From a checkpoint of a small mixture-of-experts model trained on Wikipedia: a variant of Adam for the experts.
Below are experts of layer 4 (counted from 0) of a mixture-of-experts language model. Rows are named router (the router's row for the expert), down (a neuron's output weights, with its number) and show model dimensions 80-159. Each number is 500 + 40 x the weight over its row's rms, rounded and kept within 0 to 999. Numbers have three digits each.
Before each expert's rows: a language model's description of what the expert responds to. This comes from a sample of Wikipedia text that the model never trained on.

# expert 4
What it handles: Minute digits in map coordinates before ′, such as 136°7′, and mid-word pieces like -ing, -ad in names, plus of, which, its.
router:500550472569462476469447458564485494543463530582477500510505477476466512563451488504502476571591519486469475466537465506504470528459470468433487465435454404427464449530463498464555523514506481438510475448496527484575500509484524568537448478
down0:490471457430469550533428607458525519438471528503539487483495447543497520422520591454495548474510494460522492478472500475485492511479485524545505559495541472453416544553549552523507512466532550481480448467443555462528502511541540548546529559
down1:497477521369458517554479543564488451490471489467561497522474500522519424483413506547472530493527492505482540482502519567507505532518426527507555534512444562505467521558528500512483493507526485519498469469522555467514560463479497490470497492
down2:466564497472457475486437511457501495453512559496498505507483437497506415493425548455504428565490531549513440499544506483466471547466492484522440425488509471540422484459490574494533528449517475480462460550519468561461489459518536481533388566
down3:565559403466599562476512471583572557535554515482504487445527564512507471484526512472513525477539468558426515518519497516485469481587511466543469526534500504459501479536465461493482484484544539508561528442522485539527525550496491451586409423
down4:465554495538452544507436483469446532535481418545492480478479457465529484558468471507569521452511462556475496525487509508454434559518536445525479529506535552451528514410563485518497565486534472513447508505487479502470478535483480547500531516
down5:473482474461478466476475548521467453498436515512534509511501508483461539528445596572536482540427567475437576493461497483494503480549505514525460481498496482524494495538520563510442466507409451446424501544513523485533538495511470478447479486
down6:562484474579391501514519486519546473520496504475500542507479526524459527543467541460435550473435531551519537409481564452458538482479442524553504597425509444517500459489491463471537494520493550439499504424482525582478507492568482512551498497
down7:483603485499521515497464422526561550477489506467476504534530457458513499511465520550587515520537463535462538514454492504509484479516475500546463513569444528488506465541524502529514565475566485500459552518469493584476430526456539545453480526
down8:423477541526527505462468484517511560427460477540459513504580488429494478452498499479475469480507495505521515481419439548498554409478439557493442546495448437449531448496484515493557515465535542517593476482483550470521461512528489550504552556
down9:444491553493505457440512509628553524583570489496469505517510547407527504481507445472505582505448536451553504445492535490545579545407462556479490514483512500474466492515482456532525433583512490476499443433526488480502496484536554515476511505
down10:498541513410496620517495532560531467556550570535553468533545459495522471439449440533535509501531524538429444455492543521490477565434507463492510554532537491525522552509484589490497488512529556462389543510495540497464512492517447517490499482
down11:516517507467549557426461419505508410551530499555618531493522468493463455519488516530508525457566521459464554480444432454482465508498469491546476506463518435447499482481486526474524554500566567532510508479472463489532484505516490599503547531
down12:464523464503490432532526450418520509506578464587502480528539461602545486463580509568481534538546501425503518494453549503534455471478430513489442436449540535514497531556434507554433534430488508457518530443516504483445501430482531472470565434
down13:482449534520456456535448461544490457543555570478471445469512535548484519447425512466551511522496533456469493515510531571543499444469477537461505481481482493513427586541550480492482508474520529498538542424424454489541514509406444530472488533
down14:546430486516485389506485477497574510477453470456497505558574445436450499549513474500489460477409466514550528533487472436502469474508487481540445443511542483529564516515589511529516526481530435536548470455522423510408459547515487528498505558
down15:477432484530514424459570457467518506484502491542437463475516511529471509480469490486478594506462516533515500458492478544505503464468521511549536459570509532502518570516537536481542444554476509512474465547542540483512526495424496441440498488
down16:520600508557538498476459467544489488508507518473502547468544499522515514469486480511499472484616484504417398456514582497507519477590492516552464454528473487538545446485475461418469562491534501509486515526458475502486535526434530460501457502
down17:517512416543535546507540505519508483634527543554562486449481497456412483534526507497523521451572452525447443525455538516524503449494487465463502510526466435465553471442480449497527496505571506536535513506509480453501395477512540543461523586
down18:482516512564443546486509499438552516541422543462559539506516486494476489565505538576505486538488515505457555475519478435487527455514437522494434531535503451438541490493522539535472469478379531479498498512515508467398511477532551474469460536
down19:572476504497523498489497485481531512537450472504473507461518455504520597499545502484543490564493489565515472514551545473537499490460453529497506485497542497572508549516479542399586523473541563452458472562488472529511464559435506474514508550
down20:578512530487522533494460458566495513476526505483579496466604458518510543475506531450494576504509517489492563551477491485475548523448518482433439549506508402483522457506513528475377475495466494456521517506519471453471465492508483497500516508
down21:518528507494509397539534480556533568503424461494481580538451500437527369489479559554495561466484549421549569480524497509452537521479529528612525465505510490447447461580520535438499503439436431508559491496471482579492532480471492542518466567
down22:538504529434470527534434475482434419495520476528467402520512539510483500393522523518390542503517574470515491514494469450466546475534485465455531539509468458506573506448534515517541454475508465463448475532565521528501554447465469461475500445
down23:506443507506527554467578560452534491543512499502471484473440513509536539539531502473517498558455560507490435566458504568540502442550420468506513470492458488406540559487556549421472520490539405502500510539525442578474485449547524472447560548
down24:506559506468488495538504482515487474440542453478489498478512539567530509478520559577493489580530533506481521447530488445517468462532458476467488519444443491525479547530522493451459517457471544526517463494549491477578538553490507425416526552
down25:513522590501470430520547453510499503584505412467527480582569511477554494480575464516507475560473552487575501500538484577556502495487457498522520458444526520438503499484468471494526476457526531437542494453481471566514523461498454537493548503
down26:533545482465521437480502469536452576525472448446527486561450507547496543426524549488522488460551489500543519532450508482518433552484523526452525483478515551520600511529524465472472474499491452499471477481473449481527436521481505578519476629
down27:511575502558489454475441485519484585572496510500526502481386560388503494472477523449439521454500523444545545515488440585531460545485486524496476499507403492478511455536406494513533486466532506508424456518525589588478542480500574442536506528
down28:500477446498490483463512507560478520514491487497518516462498555469467470533453538513515441536458455504501494524547459549535544516423448517454512532478499475594495530482513477471570532467536533492432497498511470558496535541430491496618441478
down29:526442531506534587478448567472518511464593489551479504467476492492474460504466527510479522563479509475507374512475571566512523504520541463576485478486473507485480530484492543487464539528572503549534515556413405566445467550436570479509572507
down30:477539506538511544478445544529454517447433564524543509497505484520380521455566489507499535511469495484497462554537571557508550505502479469544562507546531517533513408456498434531507531443472519517581501500422426557437535467454412509509436521
down31:457525460451495515430508478525476472515482468454455456464501535522526426508479475579486461511518498563478512526459491481460572496438501451525497453541468513534486530410457521500499495544487595496537508499504587497549564492508519461512535453
down32:470455517479452518461477478471442508519477511572477491469506460523472495465452501424482486478467544506593447482527547487458483502435451547499488514525521517521478429498466457505510535487458543480496501530517492563413503513632550467516461470
down33:511569497484486564435489428477551493536538510514545507463431499533534526585458508512510541570472551478504511505504503534530478561570439418509489560484454505570506497502506470578465444519538509469440538500609527516548548485454530495499548476
down34:505484571578498438533487453468474487522428467556525546471556526486502525507502548439453489517462448511496499458463426468521503490487494540516464497409429514509520489523471585522487483446526466482579487497508501545491509445442520531510585487
down35:470549527474468512484396497509443524493513560497524458485501500502478478487443430549547490518469489527499488453535410475489458472484391508486519515525557460533532445529570501454478519461498571552468500494477518535577463504519509550475390547
down36:509501496474520575497451512534529444547516558565499507467483535485509459465492462527474504490511456500465468472473518458466521546463521494480502433414498526545506528488532563534492467488494487459537489544497512559508552503540493483513504530
down37:471537462554556529490567429526494519503615484500470509502529509470461517476593533497504529594462514456499465458539446541477540514546463520443455564470570499439476565479569500477448523484473550534557522449546491571551460470529429456454458411
down38:505424393465573455511539476537467408445462446493510584494550530474533493457456533591468482521521474574534541506563511540522525487419474575456407453527490536525511492518434570447488536576507482407480539392478491523495505468486545461517528523
down39:461495518582519477477610521459477497490518487505526505497480493603463497483482492504508431459460500419465531441454468496518479443468444530477554514493577529505500506494544551518493515471524534497508561513531516436516504457542519518433473451
down40:485521534513482440556456489496542551428473513512531490452402516537488490567501496465539519472482459386498469465514465495513500536440515468498494478493478526412532549499480534506557520482537478467487480481548497472423465525536422500524509555
down41:609518562491507506547438419563543494550443519476503495496560456506461473503542522511474506489407504470489495539463522464444512539510526543503463426461539472474527473479535437462489492491510422510564527496458501506477477521526484477515505521
down42:492499528434434483438444465426536548523416524524511506437527498541521515484491519606418511465508434501509510499497488553499499420525515532495471462498493527498443554539550477529482518503560582580481557436528463472456516495515557497566470494
down43:538506542540416472402525445460549482439547520405473514455493522444464438486460535439554510496528514503464465511597568518516490517462472512468483427516589474473431489534516449518480499482508476549457509482442548537527525426531503502513495471
down44:474525447433533572504482590468433527543485452535436486494518498506540479500449492478463507455472506493414477492519472541485486517462485515564488490545549543498450656469488484524509525550494513516527515505550497480541469403575495569439562475
down45:567525484539510526497444490496550486521529575454523467454435531534489514561514461506490459543508548502508535481538488457403499489432538469516477563461524506531479468523460511519434516528515442464529529546579526524480533539518555552443552489
down46:477507476556439510475605488531539595504520424477484506476460545460486471587571412489578522496535470518444494491496535535510456529538516504538493442547465569500473509510566550520530568478457509504478527575487602473556488497481551473481484458
down47:530571433503444513496524453472496549601460515556487499490447516505533587490504513446494438495523516513495493504484561567514467477478376491453490495485506600488500607589527466463543538509521496496473530519547521509427520579512481523503485522
down48:545486464505461502497518456548494503487491494502467516457485487520518537441495585500460507514500490531446483489487536501496553433443466431452505521538515402479479465463514487558524457480440512473561524502531493480560499613468471505528448527
down49:499520450468512535489558477551478446469528500518516514487506489452419505433485540472479443510469471484482455492418582478495567576476497486487493512528523465506475502446509470456508513448468515553502543515496546539513545470558531516451449520
down50:538470439508519476491451494520598530488461552516544545555561550436440476521533535482476482457468482533440502488541465455517421537540480476469474518552493404505496450482439549482428490547489517519475536509455538444489547525502511509512447476
down51:492478514482508457509509500490511473557419423504471513480496448499523501472524541497564562522501437404499561417451499580489533513446523515514465493459463575515501503526469447501479545560485486496459488491464573509499505444595526518512548521
down52:510505507500488483499504554466455558513559537505492436488497489474523449468453502477494470527546536504464443526521473525510494495550563497547510566531551547593507517531490475572459432524468528507506536546438459404437481480574453464497500504
down53:490533520389520492538606520506520474484490557545439499521472484416547546488452576491521423465547526473498501610507443561554541517467464530501503526420460539439512495389446502541553443480543475476455529476456552500460514461491481468506456462
down54:453561523542492494486538524475551536456514545457492494548492518474499563523445530404449471547524451460530446510513470489450448545526517470457475524482553509410465520518522533501495471503522493506511551521484528546470518448570488502437495509
down55:455484483446552492564464518540481484560540510449456468551487520517471500521522512464533508546551477516473505459526447496468423511533500486441522525452567509479493556514474451563457491531518516468549488540493447560556436489446520468509506534
down56:543526459484477571586501463438591478531458546440506456452438503490465526513503502429537487455473447491491459548560442449506482529530489553532545535553583521470546483533437589464529468506470498419513474549550534437506514505577451504454527487
down57:477478585502520412500562543426489529508534471494495461553484503509517581568484546424479579500484499489502517538477467529445469510464440496534473498492547547464482556544475464593482457534512425481420511469508505509496466506485544480435519542
down58:444455479468594446446488467481519481478551489516516508539543501559485520499513444488520502476500506492433462526478424472567500454484514525420521471550562533485505563575503508491577455478478537490503454471558510539528443470527483514481474432
down59:515468483454509522491458541424412428522516569555481473517549524448471456519487403486558495546487551469500544462455423524482544529548460466430561509484476491531498474419481535484540460451481434503471542517516469459525508537517488541509468536
down60:477497416531569570593509546478501474451440514406494523495483489463486541526541549401582468496491536533473526526519514441470562469499543476412527496569463470482526496499522525581495500439550500459477523484479421531445425495456497540445523457
down61:490501452457504521465464546494404443414507547475511504568541497473512511480488482499457435449518580561501496479485506462484595520480446475500458546428493516531469558511521532516502493513508475453487482509476572512479506492557495500474476564
down62:416518474619552494447521546535470474418496494568457552500508505481462447466485545485541481498525478483534463485470538497550516453518473523536521460532458547464440467473545506507549470533472457443491545529455515550494446500532532549497436476
down63:520433436496528559499496569550553551476504426522467536495492483478557527504432515518543494468468499477457509519477529573515519518514502495469514524489442385499531512569493475579440489485444448511532526479484416471555423538463483505547513486
down64:531493496444516518539489548486516511508527552544494511476531436443452528497510500515546496542483482484472558504508520565493535489491541493529469414558441413590483518562545462547526508464497457503481457514500466501474459490500538549502513466
down65:514597491545528530538463519451428515535486523447562480497494572579527500415439442508482434509559524408451485450580455463533481511524548439450564504498544473566508512485479509565487506516497479515583493593514563492520504568521510559523468472
down66:535478445571551537497577515461545435554543526490457504524467500591463512439518442570509534539514528520475526510472472566538571486451524504474452456543460553474515498487471442459581473477531569464504484516554503457512481476499538513484501476
down67:520437459456489534519525512458528484473522465473511546477479453508499471439500441386551527522484527481539485561542513384508460537443558469517577511588457513505508469558459517521508519495525550569454498383511463495503457462556424489514504500
down68:445470473383492501488597558455505532451509529526538451442518485639482477474514529568515485560506501510436475504474453500513535496470503493488475449495491504512417538481502408487497478503514533543558516439461403529499465394495499516499540515
down69:508416485550529492557521428484452474490517519459528538466515437459460544457535511551470507496445489481475478522559528495471504520577478505445483508436525543435448451568460533523487479527485511439484502517498549458498505495526495559547527498
down70:532496475393490471529561523534476507522575439528493516559531513462512469426498523525527474482469500489496525470517490534488530544516555500462410529476452510451580541470438477487500518542478473482491476509519495442516475424511470502522403511
down71:520449459567543555583513559579532533435544509470522512523526502523454504500502505574437515442471489543449505501553507450458397519471492509500502466549513450538500452586505414576506548498467539507499491505531491471490463486488511492496520492
down72:586565479476513477474505477447514490468535522475460479496548488515505488496511514525514508505448527531512529455500450488528537500516471520529489542488480524514498469449544503482509441542584525466531528545465472480459520526521474504435509454
down73:480466491504515571540467479512472501533564520465519455497553533497454441569538475504425483445470461539489552534531510509499528462449477509465451490531457527509581495431560563551481533480520512461516469452425490565498472583484477480494497480
down74:483486481449582473589550513520526541507560518479510471484504461537438518499559561422483464424456475521514476507496554575517504430454529479493508598491507559471402458568567532493478471562429489522506498479566514501562527506465549520516477435
down75:518460534469475535521604560505504461495539478497474492469482482458504479496557480490540484566496474506533513474570451446510532600480497550478530502480488527527468490546492513443505499460490531554496438472464552472498509440534562505511493491
down76:468498517561508479501435472545461514568511463509562475487534480506454482475447505503490492589423486502470455490484533540451575495484506417513547483501476442498579556541484491502501634497434518504486444578479462577478513437449555496519482456
down77:575534556458539554560480468530487510527458555508512497517470471442529496495511499435487478490499503486498514492484557567482538495485476541493575514510464467496425408566522547502489504507517573524553508554478478550455499560458536507533575488
down78:421604454513471511558484568543489448473545484443514445540550552494525510517358477448501489559451570459477520509523536526576521529484528571517523533503480556399530517461565506526496545525503483481503552470461512480507494445495477484410514517
down79:487537505481493472501482443493485479517440515509414520544539507447440566390563564534546521478518443522515540540501584461506510475479472538612390410470488539526523465486545456442473527512491500504492523503479520493465519500479539571479478515
down80:539427546484462492498518536511411466493496482554469525513543520574503524489495494445476486543552512541511395484491524527558447488441500451518487555510542564460561472566514496543541457461404484457394472433520471535550529527524451438451504429